From a checkpoint of a small mixture-of-experts model trained on Wikipedia: vocabulary 21315.
Below are experts of layer 4 (counted from 0) of a mixture-of-experts language model. Rows are named router (the router's row for the expert), gate (a neuron's input weights, with its number), up (a neuron's input weights, with its number) and show model dimensions 160-319. Each number is 128 + 32 x the weight over its row's rms, rounded and kept within 0 to 255. Numbers have three digits each.
After each expert's rows: "gets" lists some tokens that make up at least twice as much of what it gets as of all text. This comes from a sample of Wikipedia text that the model never trained on. Tokens count by the router's weight.

# expert 12
router:101143161094138118159153154125111079131143171085100166102101147144101129114142152131098120140093069163072151106146131139104152157153130142134160055180112147115114126133129095152182099118121080166192162092072068099185103126152046157183156129134140135141138147156151139177130088182165078159090109109160110109155082113167120191079111117190121125127071091088117096061133100148142125157161102147122108131087098088108105149149104156132121132111163116161050139116098106191107163108118145
gate0:125138165118103102142187120131138114143119126111112096050107088094140127123125085079105120103154125114111136095132094162126132096135185127199141153091093095100130117166109107195129118124142146147226181156143089121189121159176147077156160112108102099168118141185133107155110125164157145128140141138148113127057069117079159122127089066161125098109081116109071116105137055097117156162143124131116153141188051102151115125136166143167167124127128109119074082160073138197074140140147124
up0:118126101166158158124156163164122128104108144113206146149083116126159154133155148145091135097129082150169077197141162167132141114088125115126188088126107147165122090089123173058081148134139132097093082102102139100137103113157108119153144184163142174136141068138203169171102149141078087148098091081061177068184177166197154098139116156142068146152145113149152195116152198149149115144103096106105135052125180135132102134022170145135128105134163115134121126091162089141167131094158159
gets: " as", "'s", "\"", ")", " (", "er"

# expert 34
router:125128095055090161107117160171137071044128068165052134126148087100115146122110170150184087119094111129103154109086121141121128145192113074163112155153076067130099111105118059123105108089137125153144129107137117085144094144164117155117134157164120123092110074150165210113122128109208088156168120095180105115130103114147106154142071136175168110184179145094130111109149122183095126134164125118114129099115125162104117121189111150095131133083079162078107115145151114151157179142147144
gate0:107147144091138121123086175184134147171159169126125096099123085092077101147141154083111084121174199096129104136130095121092143169089140153134152088072136139136089094134140139147155124139149170066181163145133073066120094150155119093097088141106135145136126162152089127159130096130199118108154103124128146172192132117157121142065094091127162172122109118101136181109191129145111159087159111095134089107117128074070120173137153162106169100181118159131153118137143143089159122158145105
up0:129114159152094123126080157080104127157090128136143103108099146119100123132100122175219229107099082115146211138130177108097195086152186065128101126157120135113152198134117107132107070108115156129126134136157119171158166154149097141137097090166122125129158181166124078135167098139133158141121115160113134132167142146097074150077107151098123102146146113113164137166125098113117093180103131213099171131135057143133136123148097138128134163091120078083134134102108150145114108121124176
gets: " in", "s", " In", " is", "In", "es"

# expert 24
router:088165114089111045119153073138105101099081126146127134116130162149102143112138102130117066064104092125092182121069138115140140158173127100128143063145135146084158090086164068100176101149129101112119148098083131150174144103109098114091112141166157095106120129085135104163119144122128163134147106106161158162104069107130158186141073082172093141175150132115093152171153113154118110132223172112086076125089097135108120161195089166089117166109026103154128141174185122129095155139103122
gate0:092072112084086084118128101171107020121119122146121120100123149156145122079120149093127132080135121168156137109113159166121123106107089184138159115118116097114170114101101114090096129155105088079139148133126159103154071145147115119101169101197124122091167137148059111179083098137172149127109084090109141118080095136143208129143158143167133129136208059134128146152129135150121092145140168148103150154122119159132091151088082087101106157109167151159113175164146196072161137047145132
up0:203142160177182137101144156097150189179119131153097144119116117131164119163161125152128199165092141104120142117163098131129168182157088115108101141111134117122073127132150176131131130123173143167114149117181157144122190144108089137122088128063135128166096134140222160070145159108149119118137157134132152160164193066106092146150154128125141098105077172134137131106157136129139100136125123072127127137182173132152143133118181152163109142117073106150137084104089085142140123218157143
gets: ",", ")", " and", "),", " as", "%"

# expert 33
router:074166154111117105138161147102124111101042149112126161121072131112136128141103211163172081056128143140067131079089124088131095146149137194096182090178175137132155101157142134168144106159153108145148131049118075156141117146168066110121147148145115180122193098146125167150112115175146061135175129107130066134201118131134088174078127093122175158088118122115087121111099084089161100147143158098111032073110123076131141159107083129106129106119055173117087097113063170143112162137160127
gate0:096122129135150058210145163126135199104158125101104171151086104144059148192138149111151112099187146125150140144161078126149086130150122146118100109147150136196160123120184132120154150132174120102149116058116111097146136159052134071171148194137133142154155140115109186078115094149132129141120163109157085081116147164192168136107114112099168158120056122034108159085131144149129141179145144168179165111136113113123099162166138146060110158126122100176120099191136096138093139136110138
up0:103137112131169144126164196187159128109196097078134134122093149087060079152153153153139096077097155177187135169111073175157088097094121126125064099126146139199202138063101094150111121106112073181116150188103093132143177153090147130172136142135157124137129135137067107132152118145153115131155159103125137090146118123162187105101107118179138160143089061117113138073117123154131122127074146151193124133108149134122101065114129168150060083079106183115134083060136096123167137133113142
gets: " was", " is", " were", " had", " first", " be"

# expert 14
router:110150137087112091122141137128150062063083140123056138123076094108124133174081093141137121081146089138138136147069096080080098156119108187086134105140117138131135149100144199176102077139115088142138096100121089121173127167147120097150108110136129120123150132117150166114172116192119106091121097071173080124161116054142107103136136120141118101124153117138109144090120185165160146206138152105098129087133085105135140183162118159100044126126109130131119148132119128160166140105145104
gate0:115152161115151120067133117106114067134110114133093127126123085132127135114199129087087119156140143153107122084132055095112155126124132075108178105119132148071147181131127164084098105156146122124103157105083185171131107145137097067111120140169128129105129137141103108164110094102122112163079109091167094177118102131126100124186096084086100124151151154148087186102067158131153150162149099117104135144119137127077116182129134143113124161182084179154153126132185131118194150101137101
up0:114137167126123074121182137131164150127133150187087100164100078116127066086159183150094126164163096130128118126149130124094165178177154093174144164157162194093110141091119120107135102082166145092136175141139153155173164179095096188112141113137137120130188170140136135151146140190074119106129132147109159132104098105111149099164138136126147095131141070119139148083120054106085121192159134155115131067144203152110110088106121159179067171107070145127091183123160127095131125053126149
gets: "\n", "|", "==", "The", " ", "D"

# expert 35
router:095142132115114041131094126183064114144126133139114114154095134092116112099162145184114083166116105182120168165102102079076186175136133115142169113154147147069134111162139113081111101179158100204152074076065139112225120160156084082158189120166118122080109160128172176180179112163152106127136167137161131101143142149129145084090093101124137120169200152112108142078115103114083111164173122132129145106088137095151135094127085089140106151073137127122112123166177118129133171107191126
gate0:064079177148129078134084160146119105175111198130110053122141141072138109119191140132077098089140087163050150122124065133180130117113128126146125124099134092116114125158095167152121108158104113149104102111082122096179105151151152131174098099220096114126097138115151067072154089153119149194163164117164203193109169126163128090122152124116132141176114160150158124119095143122163112148157115208137114132112121100123114093174114144136119104169156128085147093164125130137129076155155161
up0:146162152146163153114207089126119163097145088100132207137123129151105118119121065143139176165116168153214142140119131147087115127141114128070142117127081135127163163100124097130148122050169160083138117118156149086121162133130079091139123118080121158143153126150089130163089117090144136129057112136076079110091065084112095112147102161098119126094141111116114162162198119106111170124101157045145111140151120170135121148114075117119100095165169191183103131107145095109158164128103085
gets: " |", ":", "–", ";", " –", " -"

# expert 26
router:100164126060120121083142172125074107128103094140083154078082085175125154119135118153138179113118103135144143092105174096129124197124127141110124128163088114174149161140184163177151070117144115131163083153077134149170114110179068160136136162150113143122135157150166124187113070148141093100164116128145133148104071184120126129064131126164137048129144141080131106069160128147138099140125112146130095071117120096097168136149141143131110111140158095146115139172131163145164159113134199
gate0:112153185098087064142089088085063107079143139149076151113084114116211129131145099116140135124105155115153181131134110136169105188104145134141090127126143121136143164068129166158159130152107154126136162137136041129112138083134155120184114118125151152142113137148113134148152124167140139158148159119092170149130142144128088109014100100134136186115071125118111137082144133105096146170121125102099093087169171145098164101133065105171119149152181153107120175172141130137083114127135204
up0:142141204150108120099138118135128150146095138168149129160103164118190110173145107091091088103185102093123133154163127093141169093100152125135070138070131153108109079103166165189061099129112197140094203164174062092122137143135156122155148107102119137105045097089141171166134121126162129121156193101160145124101106162097111139104093126104153122092156113131132126108098178123104135133159116121110143065102072132134084154107165178182147106102128134075112159130147113168101134114133161
gets: " of", " and", " to", " on", " in", " from"

# expert 2
router:087161091085134087137098181169104117125131131124105119177075125150139118079120119179114130115132072161123155140141106124114125184186138109147160146114118132092115088164150096119117045156191127144159055062103102129204110116115045085129214106143117109133164187137128108177177123118154129135120149139137122105126161131108123127132108118188101162118133166077137135095145098127148065145203134138084111018114111076138105106128146103112184155051102114150129108137172058182133175069165167
gate0:151161187152171095099131104142142145119113088093102098160097183112174123051086104096095147143064117116133096042117162165170111168049091155178163153153149127101129131096096087080130144195097116159149129102082127173207158055158116154106155130103073150112128121141113135123134105142110145163125142099134113104089121161117127172131143124111089087092154179144063165086166174134101095121148165080089054143179137169055151152168140131174119122113114085124054124155160133089157163120117135
up0:133098108147114116152125140180163116178055148132143130159163178108186112132133140084124165132110077158107094140112157133132164132092064082099180100163158116095160127179174073162135152152162188131171147124181105093122072133157117148109144112163200115122180128075128100151166159103146097123110088097151112168098111134127071110118133171122105183138184145119101151173158173134081099166221146180138159150118113101127103151109129130114168137146155174104136025105170151185151138078122175
gets: " |", ";", "-", " was", " on", " September"

# expert 1
router:107125114090096084171105150168074129135097155133100133152113137160144134137099125173102121118134092127114113125111163106066152187174131095155171112214135190079129137159112110113137068156147140195148108106076125127155122157146059089133171150154131084102110184120173119203166129102154116127114117129156095120142116155147168142116139149135116120139115138114103151059112112143117038121172132162098092056116077100136097115126116109116133143058150099136086147097147071187182161080142132
gate0:122160101118155126158120109116124144093057144119208126168107107162145113125075140065103160144162120102180123108150075092090139202151124130131056160134134107097115136174087143162193147158111095167096113153120187164181175181102131156124147168157167148076110079134125148113152169137095080118207095102178154133157136088135160128212098113074103088135083160081102140102129086134154059151144122114139114095167148114181104142103159046119121088111141122125137188130145143081179070142138139
up0:189148133149113182153143143120148141127103133094052090149179150121118160142067152166140100132170135105114124146124187140078084147072103108109152118165069126123123180146163145128128118069197128137099071064175106092074126153126103174124113082155130112143136139165127064138143093163117117159151105074137096150136155183171131152127127159140111156134126098143106147179075142102160151079100206121110105127127134113091117158030114156079063165150112074123186148126130144119105208054168097
gets: " |", ".", ")", ";", "==", "==="

# expert 16
router:159178114091141139151129106074121160145126070143113141119079029089140111145154171162167150151130155140079179102128177111129054138148210118108178133121151104125155129139132175113111118123110170160145076122083092116144105146118136164122187137164122175126158177103147101152100098129104117094138104149168110094137103086099057110122108095168094097132123142085137044118135125153164152101098136136136096090148081109112145131149151110104172133129084118194116153159146096154119185075174169
gate0:077177195081185122175114139130117118086079130109114134141127109181124105119164090128141173129105123142105129123155079107124086115142102159111157104140133092097202085132182079165192140161142127175168151098090068136094109098134100103154104108078176131092206123083105094136156163152093132136110069096099076124125154100113131101143117126156182215108090083187143097044151105117153093169129114132167134106108129147134142109133169183115082160106088097101059111158131133104110187084104144
up0:134095066117106106108131142136148138195159085173124148093139135059132113120108134135171124145151104161099129160116143096118128090129143156164165197148144153153137131122112113105072134108162118110149079169152146103163160132203129122133172121177095062154064167165127132148129131126143229142125178118132122123105119127163165106123087077130103066152133136077093087178101103127094109104096148199142196137121085179093120109130113089123144131078139114182149121143201150181123131105156151
gets: " the", "-", " and", " a", " The", " or"

# expert 4
router:122168136143075094097133147200098085065127127061070169097086076096130177125141096181142110115089085122069149034108146118107157181118144144151129135175091152117106151126146178114142100064139123117141062110109124132165130188101099143177153086159125131095115125096135158121067057111148131180126116099162108150139108126124082171144185150120126187115101089132139124119095127145124110186160189118123105092091134134155150170122132105078161141141112091151059143115146118133147158058117099
gate0:084113122110056137122089129073138129096152147157186085102068126187088115143096112211164084154071118085036161100064112134113178181141142133149134146173122202126121145069202192171158109130159154079186102133074151134109152149098137150188125160136141159145118097130106129147126141127148098155133180173114120134153114105164108125158166167153213144186139135167140140161141150149112164056177121105146126141106164139189113116092138135134107115157112132080130177109140126122118119088133092
up0:113155143154091089128078129102187174101137116137158064150122100144121124134135168208126083171112144088059207132070146193104178153151165167132158159145129192113103150083162196146151149147163131073202083095075198126099166142096127137218100166116143192147134098165108137128104117160119087130119154142095168176190110117152086119175132154179166171201132123145137153163149108158123151078174081129104098151109163143138157162085144089163117156174129139089145146132139115131088081101184089
gets: "\n", "==", " at", "–", "===", "\n "

# expert 36
router:089161148093088128137148053096147119077093092122119125161111142069135141126067149173130163114108142145112174049082127131131101136146139231113118085155140142086078130130166125146151161160118109142162092125079073108142137153153029115122153203135122176125107160160154108155146074161108130139133131112149077116177157086131125119128111117203048111130090136142098141129195111143098126113146132078167102152114075126124097210196126137123099106120096134154096133167159085143159159189112147
gate0:076167161115101091166105095111106200097163169129161142142115147139108130104086118131171154131060165098150136090097193125113054096149155173147147129133129165159101173152093091165173104161062135121164162132124172147138141128133092077056134184119144115124142142089145135104121094117213185132064164083173057143109115074131162127135125068127120126135153123151114165118119172098161088133196099147133139046117068144119151102101104188107168126089103105090028108138134161189144112150138139
up0:134115046095187128142164067143130112076105131110180127146104053148126137143159134159133075131141141125103155124165148132107148090149166179101121154057128118112148147155151138146146067103112137145090165140201132130190151126166155167167048098063134155096145133135125144080117154127147102126117125149077170139198129093161149140148164122145155137188119151123075201131142159116134168130097123096068126164093108113161154151112136170119107090122047131076133122185140115117120113129172123
gets: " the", " that", " a", " his", " which", "%"

# expert 22
router:097127124143122081167135113146146101070123090146130144106120161138178109108112147193073123125124037179122121132131174170137106170193081219127171112147154140148142072084171129128140103175146120109163155139123088089173075209193130102088116146178138098133105145144177168151106118130145064120114106105161091122131122114131119142092106118149140181117190174137121096096129103172120109096171141110106098148074134127138118171096104093092117194081133105203108110122146143134093177147145182
gate0:168106075128146149098125103127183099100066119184150186091189100080153092101085129165146152043138093148142110106082165146119066148178147099221144128115097104171122125062113060078151136096117122116153119125124150153111103148131138129077126121141158092109066077086095143085121091095142178095116113146135130178094110130128088144128122114129127137100108147051088170117121138115091078100086157106156107117144156127102136126144066097119150165105206134184120103158127145095139152114174146
up0:141127138050099064103161118175132137187161104105146101122077132147094119167177136101117206139140141111069107138144103129125131130123122143110098149103123090153098116184130062142127141156099138111091129112145107122062155131095104145169061173105113157094085172164156080120092183108106130156172056145131131130160186123141176107110155142072101132176144149129161126095162118169137150090152108118095133128144146107078131098137166136091082104126078101155118179137116125137138077137106098
gets: " 1", " 2", " 3", " 4", " 0", " 6"

# expert 9
router:084125166085115096129181177103130145126127094107092141115080105131163149152112129160122160155103087153099143094069140063090154186215153150112149126171136117152130156122134122157130107113115104158145086114138159136174118159111109154090158142135169128141114122164134158131124122104143124102142112081160114131227097113131110166130103126130037090118133113105108081131114117106145062152174130104093117108086117099121105171186133124105111116066147123148098148151128164166149123091122147
gate0:148119144071143102153109174152110111109112148131117111174078102138126140136123110177076165092073109088125147131118094071126122143162050126159170154139134166163102176169121098101101082078125128133118149140166094114216100124130123132074169041159114078141102089182144134120159144063098169131142118121104112137123141134110136127140094116136046105072118163117071097158132108113132060142084167132125096058104169109155092141154141166117154127157107118110126098134172173134177146123161158
up0:136168144149124111062133154165048082128106093153132159171067102122186143120125169153118129120155153155137142095091112083111116152125100162162082151175130105166108118109125124133140140096121095151072126188153116143169149153162124139083117085145118132136081145087156156097105170112090152114095166121163120122109116147138137113151052134107143096131137158075170072069160112149129116124179154111193163104075132127087129162118177148122178110176111150155083135147148120192119113141139184
gets: ".", " the", " of", " for", " to", " that"

# expert 31
router:149125159138137125102120085141109110122142062158129170155132090097161151113150134176151165165084156149056198128129156083126117202167142175112179161164167105065176113133123152049129087076134098168132099063121147124176095078120130147116191099136121150117124131114096131130103082114109132112082107144151134099141099110124076105081093083113101083149155091101186110146099111132121148137123124073127116131081109091090167149163102060126100177143110136157073118164150129152062189100131135
gate0:075186171107184113124105098129087152139094122130118112117084141127093077053079142145174077164154117107119164107113107200075095155132151134158151138163071122078186161136139127143183095153096118118153122114118144172163069135070126144143094068139131184157135095133146132121160112102130106097145069098170164089129158139098137172128072104149105096175106184099137128175119078113108172137141140131148173129145078099091087089154167108094043129058096178128074184089117176113120182116128136
up0:156164104148068081105169148106099122113135131132108114090104189124149133185127154104117130115126123171108087134133160121144153108155186151115109061082191160183082076112107127152072159129170114118142099107139135064087151184133106106107152211098102125111107169127137122185161095157172148139189221128142083152143137109165187141145153135149155227116141143151168171103154182148128130178160086123121105123140177144186164131114093164185215117182179081097184142167095115110125105143128136
gets: "-", ":", " (", " the", "|", "–"

# expert 10
router:131200129124106134170147157152104093103111086111093159144131112136157155113113124169156133140114141137116149104085175093123126200139110127114167102200151077121151113110117171148135043123109081148105066089090087119137124157134069147148115166140143103128119148110192151152117107139163134114123120047133076132132068145143145177124127093171107085139159114123090141108132138125137135117142187079111076117071128162123094121098129093087095215102129054145114179176141166155121197093155117
gate0:118127115160111133153130127128122112137150093110077119101076121088090081104146131129174104168129192130083175123104124064087168168100112094197140165119137101145139164102120122118179122113184109111210114166106090118080123102077166111088110114112108130137131095098106187112136108102157117110139090118064113161117149191153102141121092094139100142166106130159145162101135191140124102099113146086136115145090069121146114092126142151110111081186147082127127085095186079130149134149163133
up0:113154124128165166178093150133112085115168106174099146099134102149106100118147155140190140188130154177100147080126124107077132181096112127177145120151126099135135160122087137105229121071130093141168109142087132134142092127118135100095104109103124094127136124051098161108074099104170158108142112097087059176132111158140085138124094111145158132138162115171169133079139150119132139086104123063141133179110068120109173109140150099074080140115120068146093079111199120135164114092126106
gets: "|", " of", "-", ",", " |", " as"

# expert 25
router:132122146107070101088116064158142146108080135134102187128103149068147117206148153144146091103109150138078117143097110095089156166143055133115125074107144128085124093071143152150179138097137090077120179000114121129173108152122112115133167148139129153121153187100146092158155140125135117158139104035136132157125112116104137180124058079150083152144085103111108107101126103140110048198158126130092053115072108140077146150196108128059085203115106148124102135161139127120146176160168143
gate0:102145145163048083155159128099179165091095163228142163186114129150128126148125150139089146100146096162126097092059099095209184132119128121119178132095106158182112130070132174165098136152132110137096093075133066156114133107145156112135179066103090073132164153127081117085118110090130110139134077082137188098106129121062134161122109164114100131109169087182181180140097163133176122195151148124166150097042111160127134107122103180128126129132110144104149123132125112118158102069096126
up0:130148091162058082069103117164136138117096121127176124180091089138133113134126130112067114109097122154156134094059137116126166091138096083144172134110130127106101132105149105113123101124076124141105143146113091142129152057155139078083150121108126120081127158117157167067166132153097121096077170142097110073141089205071154146124054094121115169153132127213129143162162186124094133096158168179182133085091073193172149131119097146101174132150091093154163107131184145152101102156147184
gets: ",", " to", " in", " by", " of", " for"

# expert 23
router:128165155146140054171104123166102132134112124105124135161135065161161154162066180132126128154139134143160092100093134091111111182170133117072097168172142143100136161100101120162122120172127103109119123129090099108179174150103112122087158239111166174095084169142128131085158101139128126188114084119171139158174145162170118118133090113141150106124131143158150100138086133133136078125206128113111134093080130117112192189163147084100156182099136143118136122158158149150134124157104194
gate0:100084164094113009124088167115136158190134126119120124098154137081158074157173175136134112172086039115106127146040060164122121129099115075115137172158078119138094174109080115049128117100104102140139103090140087077131119098111185113112124115112141128145148161152149184111108113150118131104106124129085152206124076058106086065137097099167146072104099112123125118171148105107072124184126128108100177161174138158110188108183120083116172163089167121130127131136130086130125092106182162
up0:104069092170116213173110150191139118094108109166097157125089152165102156160050124159030157102142115177173141111152149097082131138160092151157125124127116171133179110138140152140132120098158142139115135138114097117120159138101097148124111114116120125156132149107150117117119174099165131116159173103149134059135138147147150150093110184038080137181172168161129097089058205184158119111136125117174109146119127143166122174088146153147121135042097155092211134179154134126137136143078116
gets: ".", ",", " that", ").", " but", ";"

# expert 18
router:099136178093111098102096176170129097061110084065088165132141101114148162081154146150099090151114098118150151135130156129114152153187180163161120078118088145142100107099147160145168107149108115153131105115099139133154067138123061090157136135114128127181086189109195142117139149170207094134131130147150165120136093159067106143126105125190044120170146119139173126090109125146138099169177148128107088106103137117137084160178150136131121158103090113160086118119089071149151196144128136
gate0:161105105111130145088162153117071122086131101061111179141101149109159195143154110108125084164109152088078186109056174113120131113151199128117103111127129138077080141077109180130101080118096083150133129097117143167192139111140153148123107180116107138100085145130142148080146139171224138091163150163151095224113123168117133141130132128189171129121138100160160144083131193143134123155088169141062104083120143122162136172150151100140111100142095114130074139158141102095130139135119074
up0:086140128108121137131153125082121141102155112097162098102124185147133129143167077126102114174149190120150130128076153120119132079105118192076110124125135157102071117081129135171117128118074089175178144139139114174201106101150132145096077157041108060134126106166130097108134138135121127091099123199111136146159156147111169096107160117148132146084144127112197125074178079135144154119150157101091126111138118156165053183171170159131136158157098132155080078131175057124130183135137125
gets: " ", " 1", " 2", " 3", " 0", " 4"

# expert 19
router:136107119137117099091117128152160089135132071146088111119106087099182124157090098180165129098092156137078198143178110080115151145172163132167141164153168084078138152124113151154156070118127087147137103159101147116149172126107134112132158088127136113159145191111142115162095059150162121122064109139167149193156094100161064076128144118122107155158129069072137102016132122162118138117124142100138122081123127110098146169178118060113138147110097094126089069158092068149143123153126182
gate0:095180121106127116161096163083117141136144115162134126041107154148173089139095182107120102139121151164060095079077119121163142187120120114124164170094116064092178094106072127121087076124119145102123169137134131160119178120118140111074148097091174073100118117094126091173095175107100132190129132132171145118204123160153110095098124102112128171125144100099117101071170134112089121151141157157120130086145103125134152112101135148093095130075063119126159159187092112134134181143128121
up0:171104137148146109124140139150119191127098122153101119154187113133134209135137032157127103097146141123100149132128105141187127144135138132106071128120174164175152112068169127094148204176163113129117151180158147083188141089135129099193089138077105162145137179138133255081145133099106130133121082141126124137076120117108131172105101112159126053114137136120147078163144133120102147114128145112207147129135126108126102118102128113112121140096176131119166056103104162146095068115084132
gets: " (", " \"", " ", " K", " M", " W"

# expert 39
router:106104115126104131127115144230122124109149101059113119133115106145132130141084097141102074156125137121165164118059158147106144120111136160109148103128093126136179099111101142107110130079191045154151103113097074067128095145135106153155166138108176138164180173077171116096144140166138105090091064137138118167162116183159110105110125122150131133149129080098158178108105155194139119152162134144089110083100079126183083150132134163092096162147088153131093145120156145184173140120109171
gate0:090138092133104106127109199135180115059171091093121132115133091155132174071121072150163126101176116134092167119168133125108128118134126156072142121151164082144122172082178143096147126170038098179078096143111141180136188177097132149070211098115148132110135138115173119097154150103115074126104156122130187190202157174101160121113136108120102133094131148103134110098076143043160146135117184118109153200081136153111102172117136096070095171110118099150089180161151131116111164078140119
up0:114151107111112127163139129167121105108131133085152086108123154107121136115095145135114135077186130136120073158169094089116165074087121118089140098137150168140099159158155165113092126152079136154125156156097091139076143121074142148121161154114145090127095075067172162102153053117146098123152173135149202116155124167133143075119092147090128111126135124147192134083072172068198117083133163175071123173122140143096121109124148151070114109134089093150087139114188115166109124134142086
gets: ".", "=", "z", "l", " National", "v"

# expert 37
router:091154162087109123110136151125133124133145105044100155125095079126140130131127185186156095163093129155134174077049090106167126166198097138143168055139135138133138117143139111140107081088144166125129089113176112119130126120183049163083166166107117158147146122113210164149142097156125112146143128136168082082132125088136055185115124113138084104188116120110143120139117101206131127157149125106137069050092136125142138167197137140136125088162110083098110165154117139202120188130156181
gate0:132129096153170198153154148137129122159155133119151164129161141065129110140104097130146110116156115088136124115180153121126090135115079131162090083140068142112106135102106151094070129055156108117155144090150182090177191101122182140103138147161159147112113128134178150191093127146132165180147140170173150165124167174147149118142144070130145118123091130180167091080144131106111096135120108113132157103213117094132151149145179097163048099141131158144156201184118126133149075144169162
up0:116123116073091117090074087141114099130094140157174163142094121131100124149129114129117178142111199120130101136130123072072220112129101145164132103114128114122149125202068118140137134140178173178136095148076102176079104137129122163211160145121150143144127168140096094096145111165101123094121134055056118151127112124147107115128076154106074084160098092110106117163180142107082165140142088165114075083129142138135127144137073152137178189080134093083136132106139104136127118160142113
gets: " a", " was", " is", " the", " his", " he"

# expert 0
router:050126135118160079124120119102131110105110111161102120132087102136106149088120137174097054116150051144146115100149128090119163172206144167173135124164117135098178134093165167150123082138097113115144126129107095148131115163107070116149151141126104094173145155132144170150138129108170148126115114127176137141134054159103102161063102144197117116144197127150112165111145155181129144122130138141153127115051138109060115144145101072120099197088165112192070120098119095146138179111121172
gate0:136140091102086129113114159162099098116118103162086104153125119149098173117108122115132118102098130146151168116108102109098118120098111113084108184187083098114169135125151114058148108081128110091207087078052124120106128134113091137089148095148176103104167079085102178148136158154140098174094144106178109180130129156161145141147152113132143120139065095153043139108065114132107124114136117155096133079127056117131173171120136134191137190104140134119126111143184085146172093088125120
up0:153135100125099129125123128229172111080102123148115090134141099120124168090105112125145070081136151175135125103172071124163149091092158101125094176173144130126172147115077106065121067145151118085142104187038133146069045131113115067124096094118093139129134110135142134097111149169137162171151127118076120101098080180131172116144172147160145110128115136165128166125029101129140170157120110100151098122162066112144157128114115140150136131089166123133150138087183081142154144085092144
gets: " 1", " 0", " 2", " 3", " ", "1"

# expert 8
router:128126135147110128121165122180120102081093133092109138091105091089121189127147121107123157133125080149128186052114153131076174158179123144169132182156116132094094183133134176114175038123108125136155077140134136124159154142089097136123178104130103127074080095165072127101100102139137129170090121111180078164149120117170082150086131138104163127120082076152089092107120137124097052177155198072077088086087111136158140178110136118054169150077098126169067094077149065130175127075099151
gate0:103169124099154175174155143149143096088159084127101141146079145145128143147100133174105097101109145177096137089090179145134145146122123140149118081145111104121193119124187170068157072127166137078092114159136146140113139155103064132107159107140147067050137079116125144164115115130131136149135133107159093150145168125143157081121112172079100147132149089163138181107204156124180148125104084133138085118147151142184156129149157157188116112157148121109086163101163138175144167120105180
up0:147144162139126141093108150152148119125161089119094156120081108148115149092163164133117121176058091164133116149152103119143061224167083101151192131130131157139170138189107116154163110087152143118033130057161099062135098111085114143166135099184164196107161132162086135103089118119154162136109123117157113152095121123137083130097149056171103149146093148092158154101095088127136060140151109177148145101109107148106141059125135097076172141162174159131104122145099135133157142106118146
gets: "\n", ".", " ", "==", " \"", "==="